config = dict(
    n_layer=11,
    d_model=224,
    n_experts=128,
    experts_per_token=4,
    d_expert=112,
    d_shared_expert=0,
    activation='squared_relu',
    moe_layers=[1, 2, 3, 4, 5, 6, 7, 8, 9, 10],
    router_score='sigmoid',
    normalize_top_k=True,
    routed_scale=1.0,
    balance_loss=0.000592,
    balance_bias=True,
    init_std_router=0.0256,
    lr_router=0.00282,
    vocab_size=6220,
    norm='rmsnorm',
    norm_eps=1e-07,
    tie_embeddings='early',
    optimizer='soap_variant',
    lr=0.00349,
    beta1=0.95,
    beta2=0.99,
    grad_clip=2.0,
    batch_tokens=[131072, 262144, 524288, 1048576],
    seq_len=1024,
    train_tokens=406200000,
    steps=2383,
    dataset='wikipedia_en',
)
Below are experts of layer 5 (counted from 0) of a mixture-of-experts language model. Rows are named router (the router's row for the expert), up (a neuron's input weights, with its number), down (a neuron's output weights, with its number) and show model dimensions 0-223. Each number is 500 + 40 x the weight over its row's rms, rounded and kept within 0 to 999. Numbers have three digits each.
Before each expert's rows: "comes after" lists some tokens at least twice as common just before its tokens as in all text; "gets" lists some tokens that make up at least twice as much of what it gets as of all text. This comes from a sample of Wikipedia text that the model never trained on. Tokens count by the router's weight.

# expert 51
comes after: " ", ")", " 0", " —", "%", " 1"
gets: " |", ";", "|---|---|---|---", " —;", " Kingdom", " –;"
router:459519516465495532496494438543512450481645510480523538537497557478542501590475490475581509490467561490525556590556516547495633515503456549451513465493504466481510502515546559492481566466467541488441531484543532508527520495491537408492578510507559443499472551497463575477484532463523521513471536474551453509526445561518573537551495556526598442455499426486506464560553527507533470521519463494476502518507543447497490480546548540495483503458532466490547515513566422523441438482475540512504535521468488491499465550469472588497527544469496501551462508520516475454559457545487537508551532524525494519595418524551502520466454519478499505400536505524441533475484534485487482509476
up0:493470454518527571521531471462474590519490524471483462520524439552483524494551530501572460559416483502536477507519472491462529490514514579520498540453606450511501517532504481558557570449528509558519465510437471540377513504453476477496467545542430542491508447436495445417533508524468593573525550508487528498558554495504519486459381495508510491471515587534511513522565478478489494485436535464527533500491524500567532519472478498497501467487544586523485461443511558512509542559468544482379508456539510501544488505507530446470484475488518503553508466504534509513489471491464463467465465515486445438440493553436501463473544508506539483438604493451526442473502489444433524525509
down0:499469545517474425516554452445502527462494549506519454497493531455543472459441508472486513546539536520508529421519460518462532433461495518488571508559498473575495481506505483552469519545493473505497509533497529422467485553484503487529511462518429508560469553557472548513487522518495453429448557503493521475447487493542587526498507492542517520453509499466514578571523498549449519494484555528498496485483464612433402500415520472517518541540530531432481482442537558507501505503396507446521507465467425419444479470553452482560454529488459509461524510466491519497454420587566572546485553470502473516493505476546592512478500519527606434499475467468516569514472550491540482452474

# expert 111
comes after: " in", ",", "|", "See", "°", "=="
gets: "==", "===", " ==", " ===", " career", "|---|---|---|---|"
router:420542512449471501557435474567517478378590520463516508440515501436544524500529489443507506411425513508461535571507540578455548496455429530505491512525522519392486494496532538532488527443526546510528465475594500493474582485556565475506508541517539500457497462485529497510537547480487511497413534524563428447504449522520542518511541565483499480481458514489476531483499470526507470543506477486544452507492576575496473468573486516520440521477511496464544589453468435485469489559481568495506551529505466535461516530488476572536487477511466527431500445492570518453511508490541505504484509494541486512543437581517528461528486516489430454408508523537533577508472546459445499527455
up0:515519494508471584529496465412552453504489511535510520513481483495470468537499489520544403504505426470511497564495489501539516492475451500503440462500536572503497488474414562465469521469441476508515526483524553447529459503504453504448508578463477526523471479549552472497519479512513469516534510504600514608526491459507487535476458501465479521510457529591554429413492435552511536496532506502494561520481536447515453514501504436464431427463517513439463523509529544554475477530520437555477421481551495415578461484460514517590476527527482486506480449498523514421449508541572467495543665446501499481522485533491498482461474485507507499412516526493462511504531547569494510499575
down0:484506446443519570557535490507461495426464500505454518487502577547490455488559573493481444506466405509506468504552537506506465510513518487444479540478449522483517517518452511465438490503470483498499520516538514526451477456510513459539508465535510451471465488535429461536489514448509457487530485516491506516432453569503538488483500561384447533568424512509502437474523515467484410490526532492535529567518475509488529539468523526443447492494446483510484412524504512511505511422485488503568482527488453420510512526460459488508450512392511499553554464440468545514464463394529463412561559464496474484558511486433609488493535457532514496505540518532453509571524553497512516638512

# expert 117
comes after: ".", " =", "==", " ==", "===", " ==="
gets: ".", "\n", "==", " ==", "===", ")."
router:420476488419432579542477477514516466391531523506572533500527489538516509539498528489523466439409582550531500512482493586479542480462485530468510536497531491453501498489589561504521537527463524482496480424531557497539546469505557505473532549470490491533549511478558533470526494405493550498470548555539468516559521509526550566489494528504548497434469457484462491568551500500550502515551478497603468502444473508478481486582433550492476484488502525509523530500523459567494487512501540512462567520442531524454556543515443647485490492468450505537519491469563503507507514559539529501522542451539486526600456538539479476449527544485399513457521514554517527526520506440492541517504
up0:510473429499460479455523557446468460484509519448534447505531522443471485522478477486485542540515546536568501500430500548483491515390532583487602535489569453520504450506549497527541473516496513450441479482470518477436407489544494483570489541511484518544566544416486527467479488523473499551495553515500419545515356463500503463515417482544479492504491489537477482487492414380524505502441494443540492473571496472537486527510473559533544493539458519527496576509523546446503525482467472416455500508532571488499478491469510476487466413510497500469539534484462501460525522504545521498499415513474588491564480459534412508526522512479529462514434499489551519556527449524499526511445
down0:499553509424467545532503484585483472517513435609401544533422536499470483526561523502446494454578529561501530455497495440513495435502516457521480471551516544489482496548492517457448499501479607463463542484539504502557500490478560519581505477422506500529596545536459477513538475520572515466424510539530502479514522502437461496459464538504512468466499562564402524482488531502495526482504475511489449487505427580469561491459453427539455489580496471415522466484535496540536530590483452530544509452489506470521464546491486597496427462523468518489501502505546536525512540518513466512591502477484543473445499485467493481453503529543494524501481512531476494462455508529598429525519

# expert 28
comes after: " is", " was", " he", " it", " It", " as"
gets: " was", " is", " were", " a", " are", " has"
router:512520504470485501526429469556555536454513546541553486455544515457486493559517442454512541456451555543499464500490473566458628539518464590450471482575516470429561476491497515509489607433574598432478481492515491438500496437524554417502463526550519502581490581467522543527486478498522525488415494495487475436514519524527536606527552488504507465412468445505549460481505519503508468462493545499545522499505536481506516516518503574504449484537575458460554512531567508474478459498514505518435519481491439498503538550508453516534516484453528522533436432546494489484482430559543510502526517504524539505552451482551514437518455539489437465427529505505542532513523506512478537560515
up2:476503497433502449506513463547452561534466465487484449529515604545506473525516497540524460482528510563507486462495405457529476540527548511592524446550492526483552510556507514426472560472534501499449498492496450542551471429525523511555493491449469478583523524472563605451427477467572506457428469538509484472472504436545467567520541475579500538430473507544518453494513520482543552519592572516445577485523501518460482550465485539457461479523478492553573454512474538501493471506522424454578493456481552487531532557451522481507536516496433498531541555540475501509455593519488456489507444476507514548500522489551506537515516461549477542490483528465489492442532479421584510447504
down2:512513541555490418472570524507466552472505540495532505511504497489485477433478547500494472576495396488499448461500480473497552476456512544444523483493508476402485577460445473491543429449510532488553527540511469537546495506485509468516500523559516506579537472467474491501489524509517380487499565510482552570536479433521490527449556513482519519514447528463436449445554518482536550472534448482551583461431475490517465478487478519469485606564513485513540525564558477439506473598463559438452499489483500488507530476508435522517481432492502500499480501459525542565539439534442431436556425548490561518491573525536537523508548520485487497476531475500475503545564454569523524562553

# expert 77
comes after: "\n", " |", ")", "|---|---|---|---|", "|---|---|---|---|---|---|", "|---|---|---|"
gets: "\n", "==", "===", "====", "°", "="
router:509458458520457473499509484505534459396517501491458482467510504476490518552534547512575520451485508510489543544448508460499535558473532543512521510515487552416488573484492589567482556544530538473454562455517487499562510512522599415462481593533470464494522500479562521462494549468505539500468617538488456459548471509522625518494514483542530419476462487561530510529520492555518483488504531532462471498464529476427473416475494558507461503493499489535629510549512527558472476499474504539513463635502504494476494538458478596541511492505450547479486410539518549544494435527473458485509512495498413498548471525561493456528467511484504466439441477515488522501517516502527488502481
up0:523528511526452459515571491477458454525434471483478446526442465488478545448442508533457460484459492497529489488467539448559499460494538439554491493463479500445519533474495485609493480435483508499488536478523491499523463537509557544486539459511452477502488552504580427451540530492486467522512535498519578543527464458566499468440506470515525488539508470539584527471539414522455553430459557488477518505536477553503428512462513561438525568443481495538542519460486517553450508498560466445470487490559572459456484520485516482537520534404553480562544492502463486482499529452443467527531540436542495604465511550531507518533520531404481570554465455514495439488555473570576517483592
down0:509450483512508458485549520503462511531505462509452490502474407545438484580460496554556525580497422514499559508451439466484415508562543450551515435512511476490561542551465523470471467492467493511447558568437484540546496501541525420508479518481491477441542536450596460502524504550510447471506505503502520501480451515462503529488481529501495494526538508542466510520549484491548490493466456544471477508504480500433467488401483490480532496493436487574545559524554569583433461493444458494535479540533483499540452493471562626554439431580501550518523516517497544505554510519457453448450461523451503378533533473526528469536511492514553502504451477520472486543487440455486464505432

# expert 4
comes after: " the", " a", " and", "'s", " The", " of"
gets: " t", " m", " f", " p", " d", " s"
router:437475589492500435476423476561472474405612494478540479539517506527512447527500449469537554472516575503538464521468466482487541479448477498480502508496498560456533462524532523505507539447549613465462564508516559524459527569517544488531462558515496478540514526516553473473504556475443497472461534566479464502504484489479528531557501482494576479452511473509537508541557482512499474472503507516479524503456505515478466511488473581431457515550566467478541511510568520590472505565438457546488528542431505573508519506490505587507573536527524486517438438507522489535516463511548512494466524493544519475522445488528461402504431541487390508373444533531472528459533508501527500454465
up0:496467606484521540431530466496479489487522530498461507453528512566522518506439457509435521496462497436423554530552487566486473506530470485538442482487497457491501458511472483565454493564529499513425464535464487504524517468488471532523542456440480493494463480538540524464526445504414485469503505436544495505477572543522548483548452566414537507510518464484473467527525518543522547558518521480496542419577532534448455461526536449519501474526572509480494546555525525494489455460533525565450432569540488528498528565409534507456529467453502489513532445574498487405445415513547508413497501555456583575519524488496473470475508487503423439422508548498498518545460471470462486558548
down0:501489601478464532400535511548483479490499501521501517414463562530506499502486395421547510498556523486521481492547509479484449486468449537562419496496484465470546475547483480536516502488530474498447496518509507438474470483465496520469470487551461498553497473485548516437543472421409532445592526455481512529483576493486496469559469464493562546519543465514470450555527512634498517458444499518467564466476490548496421471541469462492534499469479422496511415504595480506447517478502495595457481553455465576509530513457536469490554444542477479456510484486517441418489443465538503448452537505516508527476544550491488434459505488504416494522477533453510532480503538565470485534510

# expert 98
comes after: " the", "-", " \"", " (", "===", " a"
gets: " s", "A", " h", " m", " cl", " pl"
router:456490524542522458456449488599545547380597565471506460487513503470570489502506474475496466482488571480545554502489462468490552464454498469432465456521512567419482471499499551573491520441496530424435534488508525512498547540560537433549528509471493448560472538502547496459524523422471530522435572536464502526500465535513495558548479468441488498412486484461482525505534503501513462505475538583555449515472536536461514533475543501483494462445540492478566532463533515443546524537512528500537561589446533494511508473489531538568488539525460515542429394481583485520473472534494496508498535534473506487549409546530460414476452508506478518416533528500511494505555496534490502472491
up0:531516600547529465503491456512526495508459426532450517406550364518517502485509503507443580520571501498505447496458523526517505512508485528475508501583477515463469494450533497466508571413516462464543453456421557520542511480507520516488517511529524542484447485551555498537496440520515479470516514471475533507530482551497505515497460488477546473513507575528498392502574458450492530501541581495515481471509488459450459551477455500517465461501500603570559571504481498453544451434503494490489510520601457520478434502488448529410469469453506482502525544499478511446490558496515452501502519541435527548435459523473450572419507499488475481409469480581451471495474493499469487425516
down0:479493498494540441428512484502540541438623538529463544543442469514466519483490452484461461497551522493470504492464517495498493514504506502460509513531503540448555480469517508453533481465517520515467463542496508423547556497454536447457484468473551429527458502477510477507472587514556518538487473551511552446531497500458522473578465529534510492441512499517513494488486448471586493478451523532468458481463529468577501451424470531512472542467484476508565540463437568386554534508517506531471527605572515556455502548521475479540485595527542544553460470480469542538448572569475549533561533494500434530499475539501473552513501412531542556522457545541505504494507581468512415450424

# expert 71
comes after: ".", " it", ",", " that", " It", " which"
gets: " to", " it", " he", " was", "ly", " also"
router:498557450460453556514505432551544533428553527487528487485555544455530503529519484403545572456521547520476517515496536543443585520450519493467541511524541523443537519499489566494510496477527606446499483537534489500519545428531595436488489536549501534533501532442474429473479494493528554515514463516521439489533470482571599563457552502507510446435464516478522509518491474516502500497458525504524514511440556477515501466566477561529486512524522476457619583489505507498494467559496469534515540477538456593476527462469400522533504450441466505536453414558512498491493481553482484544523554473533537564569455492489576446502540535514472480413527461489545518509536507493484506535521
up2:550482493552451526491476450624472569493488497505522476490495535493502492519547467592550558534531508495466456434482516495506486554506553516496538498539416504478479438460507546497439477561443562568537501495474441511513554462622468561475509503518454412512460491520511448494482523479483512524540482479411526426485493541545481435461470511512533457425530510471527473394483453525552512509558542463533514468491501499519496451480520490576500452530555498563520519554501463526470380526479401458592426524507537495489490458497515520485464481505438512584531498465517540525516493536449479511501464501560521498504494485557456484470496477550523531457500435519474512439526497508455482462597
down2:551522520498428514496504468540483474377551506435458488472407491523476521464461500509584478457454484517476466479482490474474476523483466463527557524541471496460527442533505500411447554455498560461561502480443522489570541478480478487480559552519449498483463508503476489575507546493474481491503401485462414442469436420460411461492527528518592540451461511490501433539565531514525526497503535439465540546511513601484528514521524464528510519564514539486541493508502386477428503482470498447492482461462514450537518495531476552585539522520446490462499565546507567487466526474495516463513533486516529466507498573565433534444406546474489532470465494530528504557512489528457521487524